config.yaml
activation: "mish"
norm: "rmsnorm"
beta1: 0.9
Below are experts of layer 3 (counted from 0) of a mixture-of-experts language model. Rows are named router (the router's row for the expert), up (a neuron's input weights, with its number) and show model dimensions 0-159. Each number is 500 + 50 x the weight over its row's rms, rounded and kept within 0 to 999. Numbers have three digits each.
Before each expert's rows: "gets" lists some tokens that make up at least twice as much of what it gets as of all text. This comes from a sample of Wikipedia text that the model never trained on. Tokens count by the router's weight.

# expert 2
gets: " in", " on", " of", " In", "1", " for"
router:453457423468560482554574477429423508444521504470470537503450515455485471397464405503489518495431461424474570480520577483553538465533497484566501523450469548477513528423436550451536507506452430447511438538428465581509539561554422515446381477463559441456507468476459523528441469430498643529551512489418472540529498468596530458534538462523514543484462591509470487526440562525550514498474551437439512514577506569518507523489433473529538424467578572531500610629487513585446495519396401
up28:480421524439544476390555505558461472474501457455562540502574478434502558511554524521522528529437504509545468478470571518526487556456572433517499494471575504403535435532446490633450482461403615555502552501455445489429450475453503519481475464557605519538451449560463528440493449531499432467538452488576429538490459497533610426454616493492415492513520492464550548521612482449506516550584560522566529529500443527475557480408503519464526399468490444521477430413565447526484448493388506
up29:455588504532502537532511567504504530441467532597419591559530464572466499570491439547539505497588524429548481549560536502559464446508595540504459481475554491497578517579475405469384438523431617468528586493477481521541433496475478474479509514517463405464464523497447569435524487476510530580475519613461413487463512445519605435542490472466521561490489504528549455435484545568500381534518524473500523401464522520474445553557455474524532559421481479527400616557422497511592471543487491
up30:535491405503519513404544574459511447445422474557486572459433492487444411497551444537479447395512505413509514458473449556516484482541456390574463480488546526440461551470486410516510503469475553529583466529494530473555568488552470468415509455501619489508507615536510576529481621488474499460525550596468520560436506458417435525498465548523488530570441438486505532480493551495522455580559488549561543518545439537541559545453471491480490513597477536444509381460562483619444442502418452
up31:461470438468521537547494505413464517522432574410459466553444576473500493543504522454546501511488511384495545532492474481514501474503627486494498552562472517591429486459582435524509472570463543483445481404518549598479553453506489475522584528497482503557593489517397502480555533533515484485420552536559619575438535483495531490524554511608438455562536480501623393479644565478509473517419532519528494655525536540455431470514515481485534564489509509514479554512514510432482499500426423
up32:384553423370568484490531494477440500525485470483505505443574341494521537517544444518425487528455517610547484564527518535485524566463523455456501514556488519477534444514546520439555547504534542527555447585595464563555533513452489574368438451519484420466559496485581511500500545520519533513499444506410505446487419443463496413574467499477425508511405503537443527495554559463552523452538465407521573594574429531466429523473569442505481521447553513530483501455508508599490446492543575
up33:492442488505483491580574538414454517551527485514519536399463527533463428461527409552431505558495425512534566444489497478460511580515591523480538542548508433529461567504544564510530448466385497495542539494459512539432467519530505482479567416505538475564537548484507506493393533456582509485481399599538476539510460598489492511441551516555437485405550574492423545499597541522554395536466568538449463538502549475449504509602544509468504519511556619411422500538525544603514428536416460
up34:475503452394549495470535564537540430451494495468432456509485552514514612466480430525580471476588500405482528540397520492513486594544518493408517417526507404524527496493542573491576510475544461492499516530537452500505513492497507635523462506593460412505395400505410516515498494555476527397514486543474536439522483458581484569420498505513628478572592493515455536575555495521419526482516583490475454509491512479505462460480532515431560494587478457534601515424509431537550385527523497
up35:504507435423535419518585538434556577492482491495469486491489603528525504549688416451465497509447453470455493463528589492452441534511657581517531459481447509423521458529550484540521499547462461532436478578513485566575500537556502442447504513565430498447437512553533563529402452487465462496399509498477475464592495448536459538494550515586582607512435516518498554457528461521517535512500457459551517451483534512476480448532484556504474578476504582482477495555631466525407503580503454
up36:494474386451565457446436561469552464461429553571539502489545516482492502412452578420339444544493541508480476539497452403528514487528515453514666447544422516538545515534489464540497502420540488490548504556468471455488511554449516496412529491588567604556467517368467491515519516551463573504537483568456470463427556530530562503542477522472429459557443457466582425610417470480527475562480527490425449494496478516479478592571430492501455539493470514494543521470513468412483485529541450
up37:471504524595590463473533495500481534570408496451538508557454525491512472525538468555462602637538498501584524545405482472479427472429507551546514535557542501494488500459533516539524469422504508418390468528479513458532502453476496484463513483542462436489511536487411494465481539427486464530479453573482521438549639496574500524489555508441458558509433482535471420497521473503491535453542577607445617517685492435580428614549463549494495465511571452491436541427479482472556523526478535
up38:524513591476523535482583567481536514493573555498516516501581428478473520521549456526449537463492429466500586509530572458470602484447460516444607522499523432507573527580428583460401434512519480526461477525535457596547563459438466473604520508555453544431514393509468498464506426541524559418521444563558529566449514515526539483540494514535510408502523545493455477522575470406518583515477552569488501569502488457533446459394465456473501603495560513553484594552577470636480458485489432
up39:525441497433558504504570566526393555472510439489553544435430597479526556571455478468517431534520438446430439477588496461565521503462450540592417482498523498536490540477499517436477415593568483524453508474523508379442445484477471529504393518530499527534492491408474475485390538523424528530562373496423521440436395499446576517549504437519495524577590512522540488551524552490465506435417502537551413539474513579458476619471476466469519437520481463448482534471574540534498446541514484
up40:465550441483571448487522442465443468612472560495566517515436527541476512540478563476421499489509503570486458412569480577528640486495451423469475499515467487477532508526517471443452402475493403457576509420421527550521593441414479572415396525461543524497457549498448527446539512499485509567562512568545543488586529498507527439522478582499411530432447589472510562529511511491477466557551546522470566444524446592523478467576550472593500497408609531511559477545477514518459452528416568
up41:498493568547589575417520507420491523454499471460449497488556521512443567536479504512517427491401575469556506598446446450470510467454556599404500659409515512531501613532522498522526470507484515540513472491486606513516542532542542595439528451450545560472405449502505488527436430541571438457570456467448525486404546519510512522448502585429495550498414543502537495506444503501558466406458505525606513459417526518491475363493477577453496506508562428544522525514532540550534505514562471
up42:433477527496511534442573539503470429548438486486499584472506475526444455486447453511580468514515476507550513474463570509477477564571490535433534560547537478461555453508471532576498480477444414419467486497486346515463514549415606477423531478476496540468557454397524427558550434414493480489525448426542389486521498575470559522462476461487544538533468426524517503461404453524497474430584526554491478626450489441522474501615484420485512546389377458523526455514510480589450473516525426
up43:543594538471487552476565541521486576496438477532447435547542455368429461544521407470559518439487541567481489504556530449476497444489531505570493498511456467503512466537414560516493416536484545507521539520551510598416582458529560575447518569420506572569488508464633529431482517466565571452569527512522482444510402381567534410449404513499510486436430469458488524462524484501611459503478600554523570551493517506541504502533487469556589486563526481469489531581597439504507520547478473
up44:471452430491513534483526566515427537464439443446472494542457456516529464500497497513498395580511521509549491500529486427451563478471546560428529509400419561444467512575446604438554427467540457462445347472428473454528493588507427578561565472501498501555506617509590524465518481463467584481530487632529482363568477441523456486524477479549522466585459505513503465429457612535497528480520566483443513505489493557504559577490524441483635524476555557508568497487510512517465476531529484
up45:473525540349500377553486572493506552412488506510525516580431451501429511514433511457498507515490502383532557387454507544513499506555507567512431496514463553507570508569385433481471528430511427559618493510478480508489516437528451500527383464534513488547473482511600531487500510508490431548514482556517446497572480472596512423511538554550437570592491390440544456566507507456494487564473404469463578518479506594453455512525461495459526466436577540558486446528535539508414486479550445
up46:298498519385472500508504464515386537498478484456443496547518501424450462450621553452455486467492558471530537414580462487509525386438527514523550489461491542402549468442454468484563386444460483481536486506468520520478489521460526560516500544456570492523497460500536473526534514491486548538404443513469574454545507539396499528427508552565581531410487540512551479549521524482509500550472489469524454471588583461638413563533490507510472510522395508545399493523499471486537590516508532
up47:468442430597526513541561522462527537448440394533401433507531500567517506466504475422421543425464435481462475443508503434443463541371519533506408647564479529487529518464424385516512569433551520507528493530484458512519444520493480483405496431564489495494475503463520539519573549444499599524615467435501381544469417508498443541469588442546495507473507528487496479469515595469491461526520553521502567471504572478449462394503491565524496498537451574500549590590552516550464517479486464
up48:429475495399433451456517535447495572503460591529480405541498497455515421543457386465486512480437481551498507497462513444493419492500576604574582492523491524578497469555516475463525517512521480474457538573511534591476561551437533432474456552488472459569534501492452421546499510444454571526503521460439465544374511515492517558453579525499509548598424564501470510466394446506459574534489550468520469504518475517552514540447539501536570386387550526508501487623496476620429479457500398
up49:433465503447571583467523498490454647441511538434452444462565636481567480601541479607452486515506454413512520473594525479595515493376489432516518474525616493567514506464505597467489530528458578417483488536576402544535489557499462571518592513503531542451494544493461496494545525521517450525471460538453444543567542413575498469545510514412529498530486476622478476521567438457500446539530495463515568483513518488461459491434448479457564519534484476493526502555532544597471548428529456
up50:416390488424438433454489447427439553516475455549504508412545538417549483560535472570516548561482534472472539432586476457468507506530453491493476629594557510521479496526518538492515451499514510465573516498515533547502434495519465535401399482532495517448552496525519495478423552596467456486514581424438387592517421473501482531460539460487499511537518490473502555603380479508587555502453478520483476592514428437516477549505565609474521450617392561570495529473502467531526539502459458
up51:451511454388472509490566582469466555534543423586444500506515444504519459488467481554468590496582506498454497489462462454552437429489602560512537419475543461529573514421496492524431480470401490442531537640420527468491499541491468516400569535487456457419464542467435477470442492424536536545557462470494516451512454501483548512598453567514524371429511550477469466437550516550525467462489558543503493468455499582625502491444469501417555428480441499502598463538491521373457504549472477
up52:412437454553539600463606554501393533484460501531478486559455507469447510438471484448490446513573550555606469590507505546530533530510470522522557460505613453516537530502480460443498674514535461551539590492531487491565551497439410584457527495588584586534422594473444466595462483529563480548490482548558480493526566493465541505454474459506523418462534485533509473470469466504595473478438506451536461517440514546567527569433413485499476504490585575507419573434476496471501511530444511
up53:493524483422558554582520440437524538493553556460500439535486431430566478541423564476472619531494458508471499438472520566541554513424448533499541542471538512436419567545556572450517560550419495434557491554413453486475536453551455659460551476456573499628491600549546547465461471463462526484522535390500505503555499500548519493445484442577577443561478427462454487574537531533460535485499548471494504518515476524506455415577505505559512479510547481597491423480441451484393552523537444
up54:468523504514479542432544469526463568483467581423488546432609484448616397445500450493417494508488477442496470492550547500383549510581563482553506542485476409456515412457523465513580471482504477450542518529560436569434522478532414537591476550552494468485470458492511461420523469533477524468408570475501499589499533566536423500419536480488523509558495453463513518390491532484530428566521501511489365480572472606512554547429438483485438498480556556473562454473458445576431614522522505
up55:515486422492429430429546448522434468447516540496499514494495506504505375490521492501530439458529528542520499549428446466465457484563512545580486570382565441468486514487551510560539539511529456415522478555475386439463449535511444545556536503500499515529520589555504495417532527528420561589472413457486590434537437462499496491498508506469473570510427523514571539488470501395528452450472639471410583459497529500459409440504575470562501396446475559584539572517518544459457627506466477

# expert 1
gets: "-", " |", "\n", " |\n", "|", "0"
router:434512431495597499546551541405472571426510546414475602414538503438532467448474450483502471444455414362492585471557569481487539441509487462491493525528452535450514507442441575476426520498492485533461508520406510505493532572505449528443457493507629428422467449467490485513488527433477550571543558437432532546492533490539534455481569519473536547574477488494527435574476428590538481433487515529480531550587459494575421504507501561453537495462553625553478606561496454575481485542441460
up28:545442357436482422499451489423523450466460441477501458463568474574489452583565414575508540517533515533500531479471441569496500508574483488509477494448536463575516460507473547618513483533482453444557470452586516573477469446506550427533450515503523472504523571438472456486517581475579470478506495469520430614481509444491511444601545461455437478496443456457534454520519582453469479552509545390492598574530479603495442472574481569517419474533595495607495504442471416459504485484528610
up29:508454405496458528474483495366449527548479446483463481482423483552518563480465552422435495460497509518537562474471492389469484431458510585480494637535457467486474556486502499482408521505515506479545563533435485431503512531502562636502394464516523418451463409533476511552563529424486494543473447580482485436509452431554663446513547490466473519527552417422431460463476534509516453465398473491524437561503508564451519533475494493493525517472404511523561515496536515646555492475580525
up30:532485523478532432510490479510453600492457464381529522501506438499483504637526414485469473506519469529520546607487470469436512414459536463459584466370471447443491442494499547523470528557522471498512442467426554528403567577534457479467534296481508559533478514480465496557528599469454546529428503541497416404532485582503427442454485560442488518499430514450530496457548517480488491453468476454591483515598416532553435492492454498467402426535516461561538492471508461445469474477491446
up31:518543463508534506503528591372557555514510543512483507519492523490480491469594492480523518487520512451563421501612523564555551502468580474523551468501578582494510482565425534533463524541570491570521556517507495391438441544570434472419473409577486533429582516520447538496614594459469496488480472476429477512392501567572520517466572462538535411513537523540548466441505530490506420579511529584407450485501420500570427482465471447535528548487443516588558498492452545491523523625571447
up32:541478510523527439443469417400497480526464509469417492548530531583507586486591524442537496549530430467424555533420548562501576489496501558443491561406586455557491632569456524515528424525520465500543565538442466541479536536573520522486488577512528510456454534515562558460473532477503478499431457519511501483541469444413485512480508454521594509568467481489453527522477487543474512543400529435581568437526471463594443567558480393515471541599518458463439605485490609480473535537468368
up33:484427472521496475493514538482487569469478458492487444529467512476494458557482451457481476435506481508468560477505594443572451524531554588438578484461465527469448490527520511462517458495564532455413521432551470519488532509562488523523462540525599530477499462426396528480484504461498550546445576400555597447552483414523579501484547533516368422507535467500489563431490473523560562528544543493584553477593517495399477456564465653467458578530557548415572594467451518418494533622568508
up34:464507399451530413592579486488511569406460509616475540550561534457436534521493517507486545517512566520547457458445462465375468461443464495507501559493530578547450467464515412554592456555496450454464498433503525477446588587560531509575583479503599433518484474411536499517437426556484519490457435458450547458442551599522518474456560453470529554502552518436472390516475549448466542433492444498424502510535459497534479571493506488555594527447480556494549468516486501535579617483526575
up35:366599459437573555442537515482522434480461503559483537511501528451538487408489431535390482557470529506519500562493511450463368417556549427515506443432450498497528526558457565520457485414512449484473497505434475461491487514401490443518450524503518535569509457422488517459454588441409525569486498602472446454453524453452480467497431558511412469434589436464508376435532534536559449400441475497414501485498524561494550475492483492542518502528555431568538562529394524543553535529509487
up36:491396392428527519446432547603555413477531518539501541537517521484457480518643516554551429514462458503455518470520473559516482550467516572524491522520575515519578479522492460452485542521526528590460519545536516468550564542428477660428530423488479461425536533509535497496539443483475570420449479589534495598515462449617549437627526510456499534535483509567536492444559421512506467436451535455398479515492516522544425531463433565468535516572465477476529473465485495490476502570404562
up37:471470394505476505450516510479461575462573646490505474485563478433444499504510490535545498504497578492385472487551547531580559326487467455507451567487512506522584573514521457454566410539497541451475476515502517604563474503456537523534482599484599582555521483479575483547550565516524563495571503471464480506537488440526493539523462363489604478506528402444637430525514516521455480515533523586528462514503469546524509517450511508527421513444490508479527404437530464479528495546472410
up38:497483482478439427558547497469539531457524450465503533467550487535450449567414478556454450439474539489545546495504515461499520447582448486506470480463516501624488523463411537544469468544493520510459372546458552481481525497508473521504524554453556540437508525481601572476379675421413515616502544412515520407446526486477638511490508517442473558574459561495597481511510551441544525558493502534422497439459523445497479540497512532438564496489547544541492432507509583511599451488400510
up39:445526553538507413501612481475488553557530473540484568537442491500476545571488591567552496544420483523536501442524423427547559515493525450470504472434515444545560509490458396467479451499454543512505477556421463456486479519578467625465523512569485478501463459622461564448540450594490547626511545486504497506525563455521540532487468535471534474479589443404572473522574441514581481428555395531393498498529453450464543568498487499483424472544612440523497576484498421451474588493546502
up40:494524458450579575571524488501515476376476536498548551517541506526438507442549475509536448480464505581519489393583547427404601490405444454511525447422579505489627448526517535448497504475547454453536576454530487460475593538552467583423500530521583539386492456491407499475494529406481479454553478402382562458541524480560470530551520464559493661520447435465473492449475489504508533522494495505501480493470517551440508485542508579591446544502442558536521454522486559518518544510521493
up41:489564446468531522539524504554541579486551592487378407549576567471300481507516477458424391494468461556557525424423453534480493516473483467494533521479404539390491537374479505369469545511444561526463533506496449489474531594474539526521462513470544546614486535524511494563538465490493469582442497466513531526531535439393530531432513532582538469503461568471520576493486541478430475529540509508573559545547540501480527523469472519507429465456429453540556484469485456422519499535472495
up42:462532566476574464429493499408637506476598462515564431443581485437443579518545519558503497494510554541550566486411463489503488458510474511402534395505500525459429475573490577382593490522501547522446492475451507448566543510553534581508467468449555497437494501480461497511426516530534504513522420486423474478551434533445515471583525475502422572565526506539530523490467501507579461409434548505515511547557493522539552557424521419377526504498556446530560376508516457488490531386557496
up43:388559509451507446555471523517559475515615557520465504495436473481539533470540474568503466485488537573542572421457418497532461477499466512496442592503588519461447563541521519572514501482598479528481473647509468522499441531584355559464543463384489410487359534458383431460493488498509468431531504547531461513518483540513475470544562543472529565428442544503576509586389498526564550508455588486535512525429557517440491487507433495514499480495525506526446465538454476438491489593475493
up44:459598580481565474527532537566360618523540449453469546475500496537519465543573528529547491578523484462537519425481462531476531449443565559483602508461527477474415617529491424476536577455594470507502378522531549442470586465552528479451429534497534534444538509472603524478454578457482458509526514538573550462525481448424545479495471466449467605443525406493483582511464487395432517556451503577419580546547559500565474470511485529533513470447489526501454452491431435490482526538466519
up45:510514482527530511447559496570465457363503514445433535458577507509527541585456470487534490516464531377480443481408588481528457351458433415498506517457531637442530474497434430493554484505551545514480463408548497445455562529493485495499452481433460473526410449527406569442480487495548482515441516604444517498462504537482486417556440448425515506452437479465421472436527415509550518472496471512377537515521502474490501493548503421542557532534478618515492568491537480574421481530446548
up46:507472492455549480436552497417497541447496537556543476502510485386505489566559568445507409520470471506495483441470471534516533462572575544487534488471532501542429571541528432537560499615523504459551498570440524452361521489486466562520533573524529484538564489446573574506517465521461446506564369552354486562423484514455481481465597566603523532478551582464458571536459517480423514463500510496453550445508473522477445388518453544490526494429589550516509408440593460512520441503555531
up47:458512433471484472411507447502401420547456518481534457547491468539365546621498477524527562469506547567517513510590442485468498430523521506568532467512562553432548480510491469418537441567441464545525464551501434484614615474538431427572509503484547543436497540492446472479482577549418487474525464525474549571452405501513482489544558492462587458449503466473462401556433580459517477501521483511485518409581464494594431571370507501490489505461524471378566493438476511540515474549472499
up48:540484481543508436458582502508511474422537481456555590582485549438527490493481452500439510595422447520504486528469516524576516576494543501556546527516559475524500570534347525510575420526477450539553562454525432456621442507478508517517461503501665449477493515515512410569434523466450487553537461457507546472399531512453554393485511494507414593421425469482530508470569543435553441472531555401555524531474479452537467580474588542534423567453522505488472530479558471555570506460491506
up49:503509510535552535425577467497509508543488474467545605419523473471489462409525550388429551502424518570500459472447500503434519517482548494577509472474565535518498454486495483448519442464469458479450568440507596534418581493487551526443511511607570497557475565472473545574506496366543395452568549462450561472453410456537517402572516511543594476494460513487500526480574573505576563535404462546560524587529424542519534500517519568482561523468460424465519490588565496578520473504419436
up50:477457467487529487470523413466466520481559571534509463568530497450454567424443499509497491537440420455433451472518478524538480420583492544546507511541440515580540572591602587480426517532502448464492528562445463546441512470530456536478529557446492434473492519542484439498408536505577579480379434575545419568409445510437562575485451442467552464410476453536475450412536519515497523530496504545438455477547411555513447494477493509436485553477454527547607581625445519449456567472515439
up51:499452420507525476510525454545435480537516401558508512455525536415540545521483453445494400496456510440600519494549461478548517493476463563503489474506565463530604483519379500528554566544546544565491447392536376505448431476540522563497438585558489542503485519517536506515497483500505486535437535488406497476548515538413436505672488446506464499503420494530494442582533491434419442470558566526563505472525421593579462511517438555423579581441448514517478495572488451452450563515464451
up52:528442439496525557436449388482516516468531491561564567500489506477463540366547486490481505510474560424570544508496602541381586436445598480413480472564514532459496580499545499519532543482490506584469537474573451527386480529542507567413545508562569542562528584423498465491524452555470488546501460474477378500586491459459525486453465517508548501461504454502559494543538525503626541566460470499422566606485428516505452460510510528488522419444635491417536476464512497511517514545462501
up53:474483497424501386482448496441527476487458511554526423550513386432474432405603492538542407476521545462535483582513528414492499535505498478434624484583481495532551510483497379515499464586527576426505534469503506489486570558546433481490445590414473510345439526437558532540504522482462487488451510533482510485510488480543634440541447474465488521453479467435446521383469423547469523491544489479501506518510481432560537460456425504546557480531525528581480505545453421559495468510398451
up54:488573499457506506495434491441486477529389536528501478541467544347453580543401437530503490483476484520407464509472508471522499571614524502398566520448469487502523529573410522489506510573566456510486538514435433490566595422672527549466538525538428464501498488475638523521463525515535477533509422450489482426524468533487494450492535449469531498439529501341577430482570564449569433430535438504458549440542493513504505466571491558546515531500511446501469505491533481507482486595508474
up55:493511460473551425498493540373533495485481510538523504470558544508456500578536567503545489481521529522506553500522423583518506475438548565573465555551557452570485515395498446471516491515502512419451497477446389470386524476527444450459557508491458469488514424391498505563460495495406489476485493505566516644622475476516591408481549484562500464471516542504529541431555515537526450554460529586519528469562482424509563489467528430535473514473498542488435410507389501596441605475564607

# expert 3
gets: " a", " p", " f", " was", " s", " c"
router:435459423469578422399579461523469534468427513511497507524567526515431495453578474468546472523602532518445516506412472546513533465413558471562517597487539485482600614522471524514494390569428480466417493436498461506404483477572468503488473447513546456518496527430477578547449524505431472528539476536458471498474473459484536494554512461491607562571520460423568471436503525514567397453474558523487431568572476547531503442506459619479583568525477438557508478480551458494399555575494498
up28:492484508475494529496510431526424482509501633515426484456516480408540473489454488528504525511469612513599498451436556559504550582529526513440557581466473542448529394409435481531467502546485450509419491479512485442471526558594424479470520517443418479408474482473500483544538440412521520522528461522552529514481422506418544478391489469607425635470548442477594489561548453462483428545513504415542475493468503537569498516467485501408570430399511444533437513419517459506554511514552446
up29:532458516467546507416453513540536532529517472497523508531534501554579470445524412544466503482508430515555541503471468494558488439623371440527536547589537490403539503515440441560379481508491437465538486457508515523416536478514461473489519463479505518428512548468562580594471527455577470532425408537571510573551553419566445451517560495483416475498507465467539582454492445510567539511366521416493522457582529568519448515490545484483526602574412566523473492494564438534503455393551521
up30:480430475478491553509579461509417452361568565444550528539489498458473451499537454474505422458498442447445405508505472531525438523459601465496537510434448559415410488466446424452483548521505528555453531506538357598567553458556507526482503452539555511487496489422503574527457581518519526542524544494438401563533581518423495465454571505481509507528547482470516435513393444493376452506543487515472544435515421506572444511467514511427395538468460510545476467419502548467438490441571477
up31:453566509524614555506461504490500505456428524585474602476577573461415449449494494531529497509431407489513580463445490574419466529479458492484598514567474511535611527477496543437533544572512401507424489505488423551555490517460452455557473533476503508480581561570521506545503429398600512466508456499472492441470482558535519536551459539506507484544540515563445408435562449451462437454493449519452521509500440578477597412543427527490441598415507530463468552488491463478568567434594495
up32:534578528419477551526463464498460542510465502561491486542533441534489412491465465520462505477573560447530474510484497433525464456538478611567503489525505548544495552491515436463496570591553500438553437478517408535368560500519424533552416519478513624476465430463564541537405558515591569499566493495533446644554472532504480526515549534493490484568452442486556462461507477421599484534497471519502493532494518526415468502491413483513581563503521520618401511473522544492589434630533473
up33:522499520482496400569485436478506447495442522520487470397567442483431494425483504502512542480592406529450492563471494555567530512498505543550474449448533500473522531566491542465411468507459509526398563556440450543463480503493485498394423574541538453529503462488477496476416445476372476526536525547504519489599463480512429438543456502517490621437582419434620467435471484461520578527426474575559447573416495433525458528534549579471431457501556495490405463474490435579467589515468482
up34:495539479457543411551488488439427570486492469531452531559481535478591343481539474485439518430441490564432411483409406417530567481537573441472424476505525520555490479451440436472540549533510458435527453475453482489498508469558452512456566513440448476506521361547469504445563526448483514556457451445445573502519468482461558534481526582586586431478575534455444510474482524499514494527580509622552496489484523536512499584485597429545564473491541644472499501496494459582538543481498514
up35:572386498475405571524597521488569503509541541440405497471508479481548487556502469602474496441444390405476520504554564534453493438522590484539405508509484478389510513504469421410401388501501573610441445534520574492436564528422521504511502549505502485497512497514478437480573471486506484500480497534548450510503452533482547488533414492504472460442448442559483519530471555457512449471528464439607520558510469496523460506471493552535550401527619502504508439519514465605616465549478558
up36:435448426551544540529492437529463433594542461511538533510413568527501424429460506462492436507426484433421480527499515471472609501547496585444389495423502545488518376435444510555497502519421512473466556542590476451430518457556447459504462519462566565448517482560466398555506493539512601515399516434490464528462383486570489559522505537541615586530524506516452555529474482473552467503517529434506545536515524467574511472615541535456577457449499449585552513448517509441493487473553467
up37:506527546471591491449490402397469550472456529530554503563551453505505445523463545570417468610398477464480550469563525522559469464476505473495530469499499436487527502535486498435432542513477514434376537494570498460513403504518544578382491505494481509557488506568429497561515445534514519451451478471444519513530497457534603411544513441523444623459466526496458327482525496491535496547520470467516581450489474511497538532410451441489426524528494600520532524377591577470524472580477468
up38:497383450578557556478542516513465481439530510512426545492398580563516526402516506548577579514425480460516511489555508491514447401457514439580404576488435428521498573425452528457480512455474450604479497480558537565412505414467449480499484475506494583495530508404552555563560421521543537591534503464461566453527590506462419553517537524553586509454454572455515506611471456551494463585586523549547487458526483479460461481556518546583527483466516464492513468585498468512519587499454481
up39:495446394484504422539443525518425532483483491414508500425545538531512506473500369555483486467551425473520547517480393556450565502542525493548544506465551589460525404446486568431567509395509421429547466473521521473487513506484446576466474543500563427599510618490472492490550512471550489501583582523575565527398530442427513544423566550533472538477461567464505520590397481506461443476542497442447465452467390499518527504461439505500586446551517496510499595461515463456573481484525563
up40:490535494533547482532647476489505545517546575535555494378571567520501533542492519474470516497470460501561424447521456484464457571448514507569477568560521447476494418533438510495428476616469401547511463458405514516544356473556436498564495517442576546475584407417611458513432567447488491531527521483476357567392517560488447459536517468517539520576476515532555478620511535532539516479540442521508528437513490454544538511504442454517532486460529552549521457489532488463437520481540557
up41:437538576586511487584558495509467583548554449480474466522488512420412442561437502452580536429515449489471479563411446497533539472428537411564541465542505475527545461503486524497431476381531418492458474415486581471407526471594423598432622450485560531469528420418436597436420540495483503477523546518519537543402473468443483527493475528510514580546506520411531501526549467580455463484542482478466550561518563570460486494436510553546484483418510473567457514483527509455531496425493550
up42:482510540455554543476453550453427507417479436510605422593593543448537530484553447481480526405505465533526600521464512517460452549510430517486500588594515567494504473551536481517500546538507498524490542580466577516577551543498451545505528509509595441434488522573573523545499480521437572457519484579484486460495486488500557520464486457584456548598522365472534527589480434619557453449470604441604468524507481543522549469534540625539530461524497376523499564526541477519470486504441498
up43:473500506545520468457541499474453438521493594433407620605512465494464421473544503453477539493394486468506530392551498500565519475469538524489455524465588488564437496574626600462461504630495502452499616489471472586458408448444528560463503532443512551353493472520509446493452481500489484538496482485496428563428381478480485570482552487542449443437595488424536510538493465474470495548510545512480564554461506503637549463524444467517503529521494458450531511561532490532467540527441510
up44:513571454446595537461503439556542615475505461451495492512445428508438505567522542513523488445462508495553544466407503482607559463384614518558481529489393558584525482511532460467530461492461546574459518468467610552481565482430604513446520537497495504407506485441561477488474472405565532499529505441466451422448553539535391556533518481544503449450506475449523469583466571470547498449548520527393525534485494467518605408499494529451527499535580519598534461598532473508551517475524543
up45:477560453443589404609440473506469443533402486452548498478488554430475497375448478595511414517450388411552530508571497548488382468568466492563472595540471504516439512499531467558480529592484465566504477472444538489491457524447552484576470472522587475457593456490434443448522541442497585522459543579504465621551520536527581481521481483538453527434500445488512513477490574516448503546574532449448492474512525478455431502536536502409541426465502533499435565433471540530493451461437448
up46:447524395428555416494564449476467487563476600529560484513473540501436358510447510435554573613495484516458554604543571511564493496506494524607555488507454457522563523485500475444499418500503505540532485483493449492539547497485541486492552534521495476571512478457450473500571421535501452578519453555521559595502460530497457413464560471540493553570479609607608564578441506376521494508587514497530438480531491583550498452470557514536550575505536560483544522576493529465560515473563550
up47:454464494502548495464582534467473515541506563530528429599505520514508395494516467482533591533594510444432541526609521454493446512549518428507575498441570467486491595501400570496521470496451548447542596487553573493490538502463456467526509519534546406540506493491547563496444515509527555514520599453546496549562375399508534496467449428449523439502438497532482422501541534467466386530399464437430462490503518486426522548530509540415585465438484439568569448571573523535520546547413446
up48:534494586503517487562618434347472591591536541519501463543490490579461500481471488610512490482435489548450438611525469452560573436469512535601515471430590450457501512566382451551509574518427517481524502476573539508560490496483507504511514474460505452444547537553491468600536475486478577500461522476585535554520514507510585557503510410493527505559547444550490533539473525515606459430497491558523493502553529483567626497484451474500538501563428514417441549459575513558459541588482515
up49:451510468464538434514475631495441464480538469423505513524504394460462465548504484496460520613545507462367494473485522518444467481471449559490583493587534464550529468449504489444543471510458432576489538522589509424488536505435560499441486464407453448478575557466495539439520523513460451421426583476571556566554522461567474471419499513536542547414418415501534504541413523452448492601486526506420522476451529585492548481462486562553494468482533514493499588469522469549434423650492553
up50:433432470499409487454485551483422559519454423457477539449582439492547468428535455492495564540495467515535575498499537412532512450498542523536494533508497460506452570504414473462483512516557591560502543568492495587581442535535383470584486462554525507520528431468548529528486403513455403567471523539371498488537539475584552570485404469483488516513496555449437639562443625484469474469518445496529506556539491448560485406467411504491459514453496490485546539456472554580456476565529402
up51:468446534476637524506566507539550509550439553454554554473555479459439556463540503556551568473451429542399544486524508504451472522472562604503390520491451530521569555483446455503486490511505500548480589490518529474612538531514480476512467402512448483543427459438511458459612483496505439509486584502503414478438515440461639536508538478462503464528478526504472450460509428466617407447498512555420454506479531401503465462509434443532560558473529486562436603518509470547633502519533439
up52:529507492515485504483558474460489510512397571541485568463511471399417432547501521499535484522429565551500477494591486450538446440527475490578535600522469566521575570481474530457493571498510497471542548498472525414538526474572481516572565529520515410593506563493506566579443556496464554368502581521512527465579540552480433529607414583451459565548491496437435562519363489441447538505514473537545494529518446561590449605476523514511538445459528464556524426509427518519437535554564469
up53:399504633451536460568489502453420483531483519584455434381430526539454523398519443375555531533549489455461480385534478431437456609532523489492444505503489458566533543556547515493381522476463476543450557568472414576525441549471404541422440493550572522513483546504537652532507520558457510584518490493519526533474486538539521492477450491520422461476498534479556431607511483457451545487496464494479526538507509493568434497462451469495460491507532508515407465510467451520480484473522391
up54:455530491511594520507535499512562503520456512338463520464499514507486460501486476485500546515423471426427552555512578427478482500401585438477486486457450512400543610502567498468494466382612478447542537453531514575523547536530450580572575483481475538550582452490534464492490500486545612482425438641586507534482480435538572474459493477519504494499454461412546585508516565483499509583486494563515530501522412539557492571446541490557482570438526438388503474498539480476527469565485539
up55:472496513494441494499538376499472451547541495458442527576585517494525484386565550492568482486507510466481414525561541454541484480564524472490498509435519443467626488464538464403463517515480569562503491438477553495513441505546525653518454540484431463431604468451537475554405487510432558579484525534471498498479506411505439562527528523510425456483423509596383556458468497508527421513476620569445465528463448538433489553492420506505482489459492593536452435519596493558469409508480471